Experts of a small language model.
Experts: 24 experts in each of 10 layers, a sigmoid router, 3 empty slots to pick.
Below are experts of layer 6 (counted from 0) of a mixture-of-experts language model. Rows are named router (the router's row for the expert), gate (a neuron's input weights, with its number), up (a neuron's input weights, with its number) and show model dimensions 0-191. Each number is 128 + 24 x the weight over its row's rms, rounded and kept within 0 to 255.
Before each expert's rows: "gets" lists some tokens that make up at least twice as much of what it gets as of all text; "mostly gets" lists some tokens that are sent to it at least half of the time. This comes from a sample of Wikipedia text that the model never trained on. Tokens count by the router's weight.

# expert 14
gets: "to ", "al", "who ", "he ", "It ", "b"
mostly gets: "who ", "Al", "has ", "would ", "He ", "they "
router [131 109 144 132 144 127 140 120 129 111 135 128 125 142 111 101 131 139 157 115 153 148 123 116 103 103 116 103 146 157  98  96 138 102 120 123  54 134 162 117 104 114 118 132 125 146 170 163 105 130 127 131  90 164 104 120 148 128 168 117 114 150 123 139  96 108 121 129 130 129 118 115 163 145 152 139  94 124 130 167  95 144 122 122 123 192 168  88 174 139 125 147 122  91 126 178 119 150  99 180 148 150 171 118 125 118  95 168 129 149 120 113 128 118 122 130 128 149 119 131 146 106 124 135 130 106 106 103 134 183 140 136 130 146 110 141  73  97 109 106 107 109 117 126 126 152 148  90 151 103 118 157 131 185  99 114 191 136 143 107 170  99 115  98 113 150 181 108 109 134 133 142  77 137 102 122 129  98 129 145 119 165 161 121 109 110 176  77 107 123 153  97]
gate0 [150 145 123 121 135 114 148 139 170 127 148 139 131 185  98 115 187  93 169 172 169  94  85 135 113 115  81 133 105 127 109  97 162 135 134 137 108 102 102 153 122 134 114  82 134 139 124 135 154 112 118 127 123 124 112 135  90  87 134 146  84  65 115 149  98 110 120 137 108 127 136 121 154 115  98 121  97  95 102 152 100 148 111  89  98 102 122 143 115 134 153 133 116 133 121 105 143 146 115 145 155 108 137 139 137 161 123 111  84 133 141 156 143 146 118  98  90 153 137 134 112 111 161 143 100 178 135  79 158 133 163 150 135 149 139 153 121 133 133 116 127 123 122 123 105  83  83 135 103 165 123 162 159 128 100 133  80 154 111 114 161 138 116 108 143 109 192 127  99 126 109 146  95 107 135 108 143 146 158 122  86 116 147 124 148 151 146 174 153 144 131 107]
up0 [130  98 130 103  87 135 154  99 125 131 146 122  82 141 115 117 152  99 104 114 117 164 117 133 133 161 125 165 131 143 146 166 157 141 133 174 112  92 144 115 142 157 126 160 119 133 145 135 141  95 157 131 140 130 158 156  99 160 127 113 113 141 104 151  94 126 174 118 107 141 118 107 151 121  99 115 126 161 116 131 140 137 152 142 141 162 144 137 137 109 152 131 128  45  65 127 113 122 104 118 158 138 152 140 111 132 155 130 123 133  99 155 117 116 147 140 149 147  77 177 135 141 118 136 113 151 120 192 150 136 149 137 121 131 127 110 129 151 136 139 133 165 134 116 133 191 124 155  85 138 141 145 130 125 113 119 133 124 159 131 172 193  90 140 139 108 142  95 122 127 188 126 107 116 138 100 100 133 119 173 132  68 118 102 120 125 138 122 106  91  65 119]

# expert 18
gets: "'", "\"", "z", "en", "h", "k"
mostly gets: "'", "’", "′", "\"", "Mc", "uk"
router [122 119 117 132 143 117 135 137 106 151  91  83 119 124 109 165 156 165 153 131 145  86 129 133 128 139 142 127 103 138 141  92 152 152 166  81 125 113 138 135 150 116  93 119  93 132 135 141 108 108 143 117 124 108  94  77 146 131 126 130 138 100 140 189 101 119 114 124 175 133 117 128 120  98 118 143 126  87 138 151 131 118 120 139 154 146 148 131 147  42 140 164 162 124 112 191  92 123 141 145 133  93 146 143 180 105 130 135 139 150 141 117 157 106  99 155 105  95 118 124 148 119 138 102 102 165 124 107 135 144 167 154 151 172 148 135 127 118  98 138 100 128  98 131 115 140 163  57 147 136 163 167 113 177 132  80  91 151 116 116 130 133 133 100 120 163 135 118 137 142 149 108 140 156 117 116 113 136 147 109 118 110 111  99 149 145 133 126 180 167 144 111]
gate0 [124  79 133 101 106 135 106 111 110 107 127 133 142 132 133 139 148  95 203 120 130 147 138 122 124 143 121 136 122 121 110 130 133 124  96 118 118 134 134 169 121 144  98 138 102 193 131 156 113  69 141 157 121 114 111 164 158  93 177 136 152 128 123 127 154 152  87 125 141 120 171 119 128 125 157 146 168 124 119 130 111 127 140 119 154 111 115 123 129  72 137 123 171 157 186  95 101 140 155 114 127 145 127 158 140 146  78 123 118 131 144 161  94 138 131 166  99 138 125  59 125 161 128 164 116 110 171 111 158 129 124  63 113 153 166 126 104 135  95 175 122 104 116 156 138 116 136 106 126 110 137 110 128 137 128 108 156 146 156 150 143 134 101 120  92 109 135  97 122 144 106 162 131 156 122  92 138 113 102 117 100 154 123 105 159 149 144 148 148 139  78 109]
up0 [120 127 157  96 104 158 146 129 116 167  77 133  91 128 171 125 165 108 128 152 147 127 126 119 112 143  91 105 131 110 164 139 150 130  86 149 156 133 143 131 134 103 105 133 115 100 125 141 140 119 147 136 102 140 150 113 126 170 156 164 126 135 128 142 113 134 113 148 145 107 124 145 130 124 124 104 136  88 124 143  96  85 151 121 149 112 151 119 124 103  98 129 153 190 157 138 135 131  98 116 119 130  84 119  98 156 179 105 132 129 134 111 123  88  76 112  79  95 132 129 153 113 163 140 162 185 154 118 123 141 140 119 114 134  86 127 115 152 101 144 143 146 150 133 159  87 119 107 120  80 126 127 131  67 160 176 159  57 130 151 109 122 138 123 104 114 112 148  92 113 121 130  96 184 100 123  94 154 140 101  99 132 113 144 145  98 137 121 105 117  98 143]

# expert 11
gets: " ", "\n", "1 ", "0 ", "2 ", ") "
mostly gets: "May ", "October ", "December ", "16 ", "September ", "12 "
router [163 117 146 138  72 109 112 166 165 108 143 160 113 111 114 172 123 149 136 141 124 140  73 109 118  82 155 127 132 174 118  85  98 121 115 108 127 167 142 109 111  95  91 117 119 147 150 176 113 143 119 156 143 137  83  84 125 123 116 161 116 132  70 106  95 118 137 132 168 130 117 117 168 103 129 124 140 103  93 128 140 173  62 142 147 127 159 115 115  75 109 125 120 141 170 120 159 146 147 124 174 139 124 136 107 118 120 122 178 148 114 151 132 120  85 121 134 123 136 136 139 139 128 148 126 132 102 123 133  82 157 128 145 156 104 144 140 132 112 100  87 166  95 136 168 123 146 153 135 123 115 125 123 152 130 168 169 167 168 145 149 118  98 100 138 146 150 148 127 100 149 121  85 114 126 154 106 115 135 114 128  95 154  99 118 129  88 133 141 126 141 122]
gate0 [164 142 144 119 160 130  88 148 129 127 142 132 135 109 146 149 124 138 128 102 134 115  99 130  70 147 122 144 123 197  93 124 160 116 121 143 134 124 173 152 105 156  96 103  58 166 177 105 107 143 122 153  73 133 107 148 125 115 174 106  95 182 136 133 144 152 118 112 168 109 122 111 132 127 111  97 135 152 139 115 131 127 113 161 101  89 100 132 135 107 122 110 151 157 172  83 176 142 141 175 132 144 123  91 120  98 156 128 106 135 111 123 111 153 111 124 134 122 152 136 126 162 107 115 140 130 104 130 126 104 168 140 152 120 111 107 140 139  94 121 123 131 123 167 131 126 132 159 130 125 128 111 126 127 121 128 153 130 149 123 138 109  82 164 133 108 143  96  77  87 123 104 138 147 149 146 108 165 112 131 190  78 132 165 117 172 135 104 127 147 111 107]
up0 [165 100 127 125 154 151 137 180 114 141 150 144 166 152 101 132 130 116 168 142 162 110 125 113  84 128 145 144 124 137  96 132 124  95 104 131 122  89 142 183 114 170  86 100  59 117 151 150  94 152 112 118 110 139 151 159 113 117 173 124 134 147 139 161 137 131 120 125 148 103 136 119 124 113 129 115 154 127 110 112 175 132 116 172 142 134 101 124 104 120 128 144 113 134 168 122 162 133 112 128  83 146 115  94 127 133 127 111 110  95  99 140 134 157 119 134 151 141 162 133 151 190 141 141 128 116 111 133 148 142 172 127 137  73 133  93 112  97 146 104 147 128 142 144 116 113 153 147 109 111 149 111 170 116 158 137 131 130 116 128 174 142  92 151 152 129 121 152  94 107 125 100 130 175 124 171  87  73 110 109 193 125 116 130 155 153 158  87 124 133 117 123]

# expert 6
gets: "| ", "\n", "\n\n", "- ", ". ", ": "
mostly gets: "\n\n", "\n", "== ", "- ", "\n  ", "). "
router [138 152 112  97  89 115 156 115 115 151  93  67 110 104 107 150 178 149 166 118 151 122  89  99 142  97 107 124 124 129  97 113 102 115 184 119 120 137 168 107  82 113 119  97 154 152 148 133 128 119 128 157 126 128  79 132 122 133 109 203 106 130 168 160 100 181 129 131 154 145 127 146 134 142 133 120  97 131 146 159 124 133 134  98 136 174 147 154 142  90  78 122 135 126 111 129 136 145  96 139 141 114 143 125 125  80 129  90 102 140 153 130 157 147 118 152 115 100 104 134 154 102 140 132 176  87 134 169 150 161 119 122 169 184  91 128 120 103  93 108 106 117 116 127 104 134 149 117 128 172 103 183 147 143 125 137 127 131 146 110 133 145 121 116 127 148 142 128  93 145 146 149  86 116  93 130 109 119 150 124 143 111 143 103 113 103 121 131 125 162 150 118]
gate0 [129 133 147 146 123 122 121 140 142 133 147  95 128 157  65 128 133 115 140 130 137 125 142 116 139 151 138 133 119 130 102 117 149 113 114 145  93 140 142 121 142 147  92 117 167 126 136 117 128 143 100 160 126 113 110 167 127  97 108 158 163 127 151 143 141 146 162 112 161 117 140  94 102 132 115 104 116 124 114 109 147 164 110 133 125 136 122 126 101 112 141 123 142 168  98 144 120 160  87 126  95 175 120 120 175 125 111  71 144 146 128 136 135 112  85 133 169 155  95 144 112 110 135 109 111 110 142 107 109 162 148 121 148 162  99 144 137 142 151 120 157  86  92 118 109 104 113 117 122 138  98 196 121 118 124  87 119 147 180 153 149 112 148 146 115 150 158 106 174 138 184 106 142 122  96 156  81 139 118 111  87 137  71 105 112 156  98 136  76 200 133 102]
up0 [ 94  94 104 131 145 107 110 135 109 138 114 152 151 166 118 144 121 125 125 149 140 127  97 132 103 182 144 160  97 176 135 156 138 129 105 155 129 137 134 102  99 123  99 115 131 120 130 118 121 129 116  90 125  92 105  80 133 120 123 117 119 139 133 150 120 128 145 130 161  97 133  85 132 143 115  97 118 123 135 142  99 168  86 153  84 142 126 135 146 173 179 134 117 133 171 107 157  96 129 126 102 171 180 137 121 147 119 136 129 107 104 138 137  88 121 168 165 142 138 125 125 163  93 119 125 136 121 176 136 140 127 128 129 139 132 133 106  60 137 132 163 176  92 138  83 134 154 151 108 140 118 173 106 169 114 108 147 104 140 108 178 158  94 163 150 105 109 115 166 117 156 136 153 108 168 106 163 146 100 138 139 115 116 112 167  93 115 111 161 139 126 162]

# expert 12
gets: "\n", "|", ")", ".", "'", "=="
mostly gets: ")", "″", "ia", ").", ";", "é"
router [163 139 109 118 146  51 141 154 108 163 108 143  93  95 140 126 179 140 137 142 136 125 112 119 102 131 137 107  86 155 144 133 127 144 152 120 140 131 137 113 151 147  78 130 164  92 125 111  88 120 137 105 170 120 154 126 129 118 100 157 123 131 155 141 102 136 103 123 158 137 128 152 100 133 151 128 129 148 123 118  82 136 125  73 150 136 105 157 185  53 173 146 110 136 149 140  99 130 149 165 175  98 128 119 140 128 149 119 138 125 150 100 131 139  97 145 128 100 132 148 161  98 119 133 146 150 127 166 139 133 124 143 120 159 120 140 116  89 119 113 128 121 114 112 144 139 159 110 123 115  84 129 101 126 128  87  77 162 114 123 107 167 133 124 121 146 153 129 119 149 183 126 119 189 118 146  99  78 114 114 148 109 120 110 127 146  82  92 155 156 137 125]
gate0 [104 135 136  98  99 134 121 117 140 124 129  96 100 136  97 140 138 111  84  74  99 123  75 107 164 139 151 133 172 120 106 126 141 156  87 149  92  93 140 153 146 127  91 141 111 138  95 144 103 147 155 128 182 118 157  73  95 150 123 138 104 137 100 132 128 158 128 129 135 116 150 185 128 121 120 160  89 156 174  90 163 138 156 143 115 159 108 133 130 132 160 103 119 120 132 120 127 130  92 138 123  93 122 138 138 105 162 139 125 128 171 102 126 154 127 130  95  98 170 158 156 156 125 129 134 157 108 161 139 137 119 143 133 118  77 144 113  95 108 155 149  94 146 151 147 150 141 121 118 146 124 129 113  85  89 148 100 128 122 118  99 137 133 117  84 162  97 124 185 120 172 155  72 148 132 137 143 139 105 152 123 135 113 116 107 150 161 147 117 145 154 146]
up0 [151 118  90 151 134 133 106 124 147 142  71 155 133 118 114 100  82 113 148 126 148 140 123 154 119 144 161 137 130 119 159  76 146 147 176 125 132  96 142 104 135 137 134 116 114 111 158 150  98 135 112 137 135 143 129 118  94 113 123 139 187 108 146 156 127 125 134 141 154 131 138 142 135 141 109 116 140 148 111 141 131 172 117 154 135 125  81  99 149 161  97 141  96  97 135  94 171 134 144  99 147 124 132 161 114  86 103 146  90 130 155 130 109 143 108 125 125 164 121 101 133 110 116 174 164 139 134 156 152 116 120 102 142 169 128 120 123 163 151 137 106 124 104 128 118 121 101  97 133 113 157 185 177 108 145  79 174 105 117  98 126 110 146 124 167 124 107 132 113  87 137 129 154 145 129 124 131 124 120 115 142 148 111 106 102 134 151  97  87  67  34 117]

# expert 7
gets: "the ", "a ", "The ", "his ", "s ", "an "
mostly gets: "his ", "their ", "this ", "the ", "most ", "first "
router [146 121 116 145  50 111 108 159 131 133 118 115  82 101  95 180 156 144 121 157 126 135 143 131 110 110 117 115 134 161 127 103 107  95 121 107 117 138 143 115 143  77  80 117  95 121 181 153 152 128 188  98 110 136 109 116 130 117 107 132 110 170 126 192 118 162 123 128 148 158 124 153 163 144 125 128 137 152 103 142 113 148  90  81 172 129 140 111 134 123 117 122 130 169 106 129 105 154 163 153 127 131 165 108 135 105  91 135 116 153 156 147 154  81 119 137 150 141 123 101 147 135 155 122 144 161  82 113 115 140 141 183 124 111 153 155  84 131 114 101 141 133 124 121 105 125 124 123 112 130 102 127 142 168 152  98 104 122 143 132 164 112  89 119 142 118 112 136 115 113 136 142 115 130 118 154  90 106  82 144 147 158 151  84 160 125 150 119 162 168 132 114]
gate0 [130 108 112 144 133 140 143 148 139 117 138 107 173 156 100 135  89 135 150 133 107 116 138 142 100 152 157  94 150 124 134  95 100  92 119 179 189 107 128 119  87 134 120 111 125 135 155  94 146 142 134 102 126 144 115 120  82 160 153 166 103 139 142 119 126  99 103 128 135 127 136 169 139 177 107 109 119 158 108 145 108 156  92 161 121 142 162 114 131 136 153 101 119 146 143 113 120 129 134  88 130 107  84 105 114 131 152 141 109 141 139 125 110 147  89 126 110 129 113 115 135 122 186 133 140  83 167 124 121 120  73 124 140  94 138 147 123 161  79  87 136  90 141 143 107 119  90  84  60 153 142 131 122 157 156 152 168 131 147 153  95 141  95 110 151 112 140 146 135  86 106 157 129 158 164 131 106 131  87 136 162 147 115 123 169 127 148 100 161 135 141 119]
up0 [135 146 151 128 127 150 117 153  95  67 156  65 111 124 101 158 130 165 139 142 107 153 130 141 104 121 140 104 160 149 142 121 117 148 108 140 133 108 166 112 104 145  99  69 180 120 151 138 153 111 150 119 111 126 131 121 114 167  95 136 125 139 117 150 153 121 137 140 137 142 164 132 152 119 164 136 131 141  89 150  88 112 112 145  95 134 124 138 164 138 112 126 148 149 126 124 152  98 131 121  95  83 101 101 155 152 130 123 134 139 186 109 132 122 121 147  94 142  77 134 113  98 120 110 118 146 100 123 136 122  95 107  96 166 124 112 136 168  60 140 133 131 163 143 148 135 102 153 110 130  94 115 139 155 121 146 123 118 130 150 111 159  75 161 156 114 104 126 106 102 129  93 169 149 156  73 100 158 153 194 156 131 114 113 132 111 118 100 116 113 121 142]

# expert 10
gets: "| ", ".", "201", ",", "–", "200"
mostly gets: "201", "199", "200", "197", "202", "198"
router [159  79 122  98 108 119 121  92 136 174  47 139  90 116 106 122 138 135 163 137 120 120 106 177 145 130 130 119 102 150 121 112  74 128 137 102 120 164 137 125 114 120  93 126 125 114 140 158 146 122 111 128 130 178 141 117 117 133 138 130 118 131 130 109  96 168 123 143 129 126 122 141 116 121 161  74 133 189 120 111 144 147 125 148 150 164 157 144 124  81 148 141 120 117 136 118 140 153 169 120 170 127 115 146 142 127 114 140 161 117 120 147 102 146  92 163 109 127 108 117 143 135 141  92 177 124 113 105 159 110 129 137 183 107 137 138 108 109 116 127  79 132  81 131 126 125 151 136 141 114 111 126 112 129 139 142 160 141 178 115 159 149 118  52 125 167 175 132 152 117 157  93  68 110 127 124 130 124 119 122 133 109 112  71 140 150 126 132 121 156 159 140]
gate24 [104 119  92 150  99 137 138 138 124 119 153 147 127 130 134 167 131 126 127 130 154 137 112 116 136  98 117 104 144 163 126 100 143 135 121 114  88 111  86 164 123 144 129  99 128  88 146 175 141  78 161 128 131  90 146 120 119 156  70 122 142 103 157 138 143 140 107 155 134 114 105  86 145 141 135 142 110 158 140  76  92  98 144 103 116 125 109 130 123 130 109 139 107 124  99 127 143 116 163 144 103 153 134 121 139 120 132 132 132 144 101 116 119 151 124  90 187 122 104 161 128 142 120 154 125 123 133 161 161  69 110 165 143 116 107 103 128 164 139 110 137  85 119 147 183 137 119 117 151 161 134 112 158 107 124 117 185  97 174  93  98 126 127 128 176 145 150 181 140 163 161 187 145  95 135 153 119 114 157 106 121  86 147 137 160 113 119  94 136 123 155 100]
up24 [130 150 122 130 168 106 139 120 116  92  86 108 114 172 143 118 115 108 145 125 156 127 152 135 125 133 137 149 101 102 151 153 126 117 107 113 127 141 161 156 123 142 118 108 126 108 147 114 168 132 113  85 117 115  67 154 116 153 139 150 136 120 140  79 117 135 138 101 158 121  90 116 130 184 124 100 111 118 126 119 169 118  88 132 113 159 113 130 136 150 115 126 123 160 131 123 130 162 171 131 115 142 102 129 122 101 136 102 143 146 188 142 187 125 146 128 118 136 112 137 120 165 147 126  82  95  97 148 132 134  92 117 167 120 106 125 139 113 156 127  96 142 108 119 104 108 133 117 100 130 106 118 160 131 120 142  92  98  79 106 146  88 157 125 192 150 156 102 104 140 101 133  90 137  65 119 108 128 120 162 103 147  63 109 138  95 102 105 175 152 153 129]

# expert 23
gets: " ", ".", "% ", ",", "1", "0 "
mostly gets: "201", "% ", "200", "199", "196", "198"
router [163  96 126  91  94 101 121 134 101 171  59 170 112 106 165 109 149 180 144 162 142 131  99 144 130  98 150  96  86 149 145 109  78 139 134  96 149 135 136 140 125 126  90 138 129 103 124 117 125 102 139 156 140 172 138 109 141 110 149 152 131 122 101  76  79 147 130 127 162 112 103 156 168  96 161  99 145 165 136 162 163 148 101 127 130 121 112 138 142  95 137 128 112 116 149 116 112 158 128 142 141 140 152 154 119 142  84 152 134 144 121 130 125 129  99  97 115 115 109 132 110 139 143 103 134 162 141 125  99 122 128 141 137 119 109 143 118 125  89 134  53 174 131 148 177 134 148 118 150 127 114 146 108 128  96 114 156 149 125 148 131 162 124  65 135 160 165 139 115 134 158 112  94 126 121 148 115 109 125 111 176 101 118 100 153 154 128 100 135 116 148 127]
gate0 [101 164 120 108  83 143 150 116 156 121 161 153 126  99 102 139 131 106 118 130 123 127 117 143 154 149 107  99 153 126 144  87 128 118  99 138 192 129  89  98 166 145 117 101 155 137 144 153 119  57 154 131 122 170  82 128 146 124 139 118 111 141 116 111 122 118 113 121 130 144 128 130  93 144  91 115 154 131 143 172 155 121  91 154 138 119 130  70 131 165 126 144 121 131 117 169  63 145 111 158 129 151 130 102 121 150 121 133  98 139 131 117 130 140 136 127  89 133 136 130 120 115 125 135 131 186 171 100  85 126 122  81 140 174 126 117  82 135  97 130 102 149 114 171 176 144 125 135 144 157 134 138 148 116 202 110  93 104 132 163 137 106 139  98 116  91 169 145 116 119 105 147 121 121 105 120  98 135 155 152 152 113 143 138 126 104 109 119 158 137 144 141]
up0 [159 119 126 164 143 130 157 121  86 146 112 142  92 109 152 137 127 125 168 128 134 149  92  82  50 135 137 155 151 118 164 144 101 181 135 122  93  97 109 115 122 127 130 152 121 136 164 107 115 150  66 135 109 137 153 140 143 123 150 166 128  90 152 159 142 175 103 105 139 133 128 119 158 120 132 107 144 119  96 123  97 174 145 149 157 125 139 140 135  95 119 142 125 160 109 142 142 126 157 126 114 154 119 127 139 160  93  88 100 134 141 133 110  91 121 116 136 134 139 130 116 131 140 141 115 128  99  87 156 111 124 174 108 149 130 134 146 105 106 108 150 118 140 112 102 118 128 104 129 146  64 112 118 120 115 132 108 115 127 166 143 147 160 184 108 207 117 110 132 151  97  95 121 107 148 117 112 110 146 186 118 120 114 139 127 155  95 145  71 113 123 128]

# expert 8
gets: "the ", "(", "- ", "The ", "a ", ": "
mostly gets: "the ", "The ", "his ", "their ", "== ", "this "
router [146 115 119 112  79 145 157 117  96 199 109  86  90 104 124 161 135 137 136 113 109 164 126  96 101 132 101 137 170 124 106 121  93  95 132  98 130 124 129 102 140 108 112 165 127 116 193 111 156 123 118 110  81 129  78 134 122 133 113 178  99 167 146 153 113 185 134 138 166 141 139 139 174 156 105 115 114 124 158 134  97 148 118 131 155 153 117 116 122 110 108 116 116 157 110 126 121 166 115 158 140  88 174 100 135 119  72 125 118 167 103 136 141  95 118 111 134  97 118 140 187 122 133 134 169 149 114 129 152 132 153 130 132 138 122 143 129  95  78 109 137 127 102  93 115 131 125  67 117 157 166 120 137 145 115 120 121 120 145 116 155 114 144 136 135 149 109 148  96 116 153 158 140 128 141 116  86 121 133 142 132 140 163 139 134  96 140 129 138 174 134 141]
gate0 [104 160 167 172 131 112 107 122 109 142 117 121 169 150 132 174 137 151 174 128 152  98 159 167 163 123 110 143 105 124 116 111 110 150 144 136 138 139 114 124 135 155  90 154 148 138 130  96 113 129  98 114 131 116 116 149 135  70  98 153 107 132 158 131 111 111  98 139  82 130 149 149 120 133 102 142 147 129 152  96 109 146  89 159 119 144 102 131 109 128 169 156 189 120 115 162 132 169  83 153 205  90 138 128 160  78  99 143 113 133 162 105 136  98 106  83  97 120  83 145  92  68 100 119 110 133 125 125 142 103 153 117 102 114  93 129 109 152 129 114 151  99  83 102 110 157 102 107 109 155 121 126 132 125 151 154 112 118 111 125 127 138 130 132 125 134 117  93 129 144 122 137 138 131  90 105 123 130 124 184 126 137 105 148 128 120 105 135 138  99 142 156]
up0 [ 91 135 131 138 109  88 112 147 113 137 180 124 114 129  99 100 128 110 135 113 149 157  91 112 157 135 147 105 139  77 160 162 161 175 121 161 105  74 131 134 145  82 147 118 166 139 138 164 151 123 146 147 146 176 142 150 147 137 114 106 140  75 106 105 138 125 152 158 109 148 125 135 144 123 107  92 103 129 125 162 112 123 158  90 144 149 121 102 149 100 104 102 111 154 104 119 105 133  91 123  82 169 111 137 129 153 160 126 111 141 112 145 135  90  94 175 130 111 134 125 114  88 131 122 123 178 124 146 125 151 121 135 134 123  88 152 134 117 146 134 163 122 134 132 131  98  83 148 132 135 110 161 131 148 156 145 120 123 167  81 150 141 152 124 113 111  92 149 156  97 133  93 145 141 134 171 175  93 122 140 127 137 118  93 123 159 189 153 143 143 125 155]

# expert 0
gets: "(", "C", "S", "P", "N", "F"
mostly gets: "St", "F", "Ch", "Sh", "N", "Am"
router [129 108 105 117 147 135 130 123  74 186 112  99 140 114 155 137 137 114 117 103 124 148 156 116 126 104 136 126 120 118 136 146 118 128 142 122 117  88 160 114 137 132 120 158 120 129 144 135 145 127 118 130 110 149 110 118 111 124 152 144 126 163  90 133  86 135 127 125 139 112  97 149 190 138 122  88 127 159 125 152  94 129  60 150 129 163 137 116 151 100 143 137  77 176 115 158 101 150 126 117 147 132 167 106 151 125  88 137 116 151 133  97 123  63  94 136 160 115 131 130 143 107  95 122 149 144 118 127 135 111 130 138 186 125 142 177 120  89  91 121 110 105  92 107 131 153 178 134 101  85 131 170 110 144 126 107 129 116 137 106 145 161 166 103 105 163 122 128 125 184 161 139 113 156 138 105 119  82 118 153 158 133 195 113 135  91 126 131 121 143 159 130]
gate0 [158 112 139 103 141 185 135  93 132 153  95 117 152 165 151 124 112 148 169 159 135 118 120 120 148 124 148  88  87 120 136 123 153 136 116 136 108 162 151 133 146 108 126 136 131 143 160 107 122 123 144  69 152 138 110 134 105 138 143 181  80 148 142 121 150 116 123 125 113 147 146 119 186 120 121 121 117  90 118 150 125 117  83 137 144 103 121 124 146 155 115  86  96 147 197 121 161 128 142 179 147 136 125 111 142 101 107 151 133 115 116 139 165 135 135 150 164 108 142 131 181 128 143 153 130 134 130 138 117 105 138 131 128 131 115 127 118 138 112 134 123  96 117 112 202 143 137 103 141 124 140 143 100  68  88 185 130 145 164 127 146 142 157 170 143 157 117 127 149 174 143 142 130 130 103 106 141  98 119  92 173 106 143  85 131 141 130 112  77  98 102 144]
up0 [104 112 162 138 132  89 112 174 147 174 134  94 164 140 137 135 121 125  87 119 145 141 149 115 124 148 100 109 154  83 135 125 130 112 104 150  80 112 104 149 132 129 121 152 130 117 157 128 149 117 167 107 140 122 143 138 169  91 148 112 120 135 104 109 104 106 161 160 141  76 102 180 162  92  96 144 162 128  94 123 130 174 142 169 131 173 149 136 114  76 169 118 112 122 110  87 110 111 146 137 125 148 150 118 125 144 116 118 123 121 107 164 154 157 174 131 106 124 129 124 126 138 123 108 164 150 129 140 127 130 142 142 118 136 149 131  86 128 146 113 126 161 141 113 161 123 151 130  84 118 120 135 163 128 131 166 138 143 154 144 138 120 100 112 178 150 138 106 128 140 141 131 176  72 111 107 116  88  88  84 185  90 128 112 153 148  99  99 117 125 100 136]

# expert 15
gets: ". ", "\n\n", "was ", ".", "is ", "he "
mostly gets: "). ", "It ", "\". ", "album ", "He ", "However"
router [142  96  58 104 134 122 153 121 130 118  62  94 126 140  90 129 153 125 108  98 172 156 104 179 114 103 129  95 149 155 151 151 140 109 150 120  98 159 143 114 120 121 109 123 132 119 159 155 175 137 135  98 127 133  72 104 102 130 108 129  90 172 122 143 116  99 134 128 126 129 103 140 152 108 108 107 111 109 139 130 119 113  88 119 132 125 152 134 167 115 118 160 103 103 135 134 164 142 110 159  99 132 137 140 136 105  80 157 121 134 177 122 125 146 152 128 130 157  88 121 132 112 116  91 160 101 149 114 126 134 178 157 169 142 141 167 105 125 133 108 110 114 121 126 140 123 146 110 143 112 149 143 149 134 135 145 117 150 196 142 146  81 119 103  95 123 144 103 148 162 134 142 107 113 118 175 130 129 153 133 200 119 120 140 161  87 122 116 155 158 142 125]
gate0 [134 117  93 174 105 129 141 168  91 145 104 119 138  93 131 180 126 114  71  93 134 140 145 152  88 148 155 125 162 139 151 145 159 126 116 143 126  95 109 147 136 130 133 117 136 116 106 182 114 118 124 147 171  86 119 104 110 132 149 106  99 133 153 101 122 150 125 137 112 121 149 115 135 108 156 160 115 122 124 160 125  81 137 133 154 116 129 128 161  79 106 134 181 123 106 152 149 148 118 122 112 149 176 108 140 126 136 153 106 138  75  89 170 147 124 132 172 179 114 153 116 101 155 101 124 113 124 101 162 151 118 128  84 123 188 146  80 116 154 117 121 138 145 138  93 154 140 154 131 137 113 102  55 107  93 136 135 120 125 129 133 116 127 170 138 111 128 111 111 133 132 126 154 152 136 153 146  98 105 105 140 124 109  97 143 134 128  92 169 162 110 118]
up0 [194 160 103 146 146 102 134  97 163  93  90  93 123 112  81 133 139 114 138 134 184 151 154 141 148 141 129 138 113 115 130 132 139  48 183 111 108 135 119 138 134 102 112 102 126 127 146 153 174 119 115 136 127 104 150  99 130 126 167  92  93 104 124 139 139 107 146 127 112 135 129 102  90 161 125 105 148 120 124 138 128 138 120  94 120 138 142  91  88 133 123 194  85 122 149 104 139 136  76 170 101 131 143 121 104  95 145 152 118 112 119 123 114 177 125 145 145 142  82 150 151 120 131 112 108 131 110  96 168 160 125 107 104 140 139 127  76 115 118 159 114 127 160 118 135 147 102 155 139 161 165  97 105 131 131 168  96 147 137 125 150  83 162 116 123 132 113 119  97 123 153 103 146 149 112 132 141 116 119  95 149 113 113 135 117 143 126 148 178 123 141 110]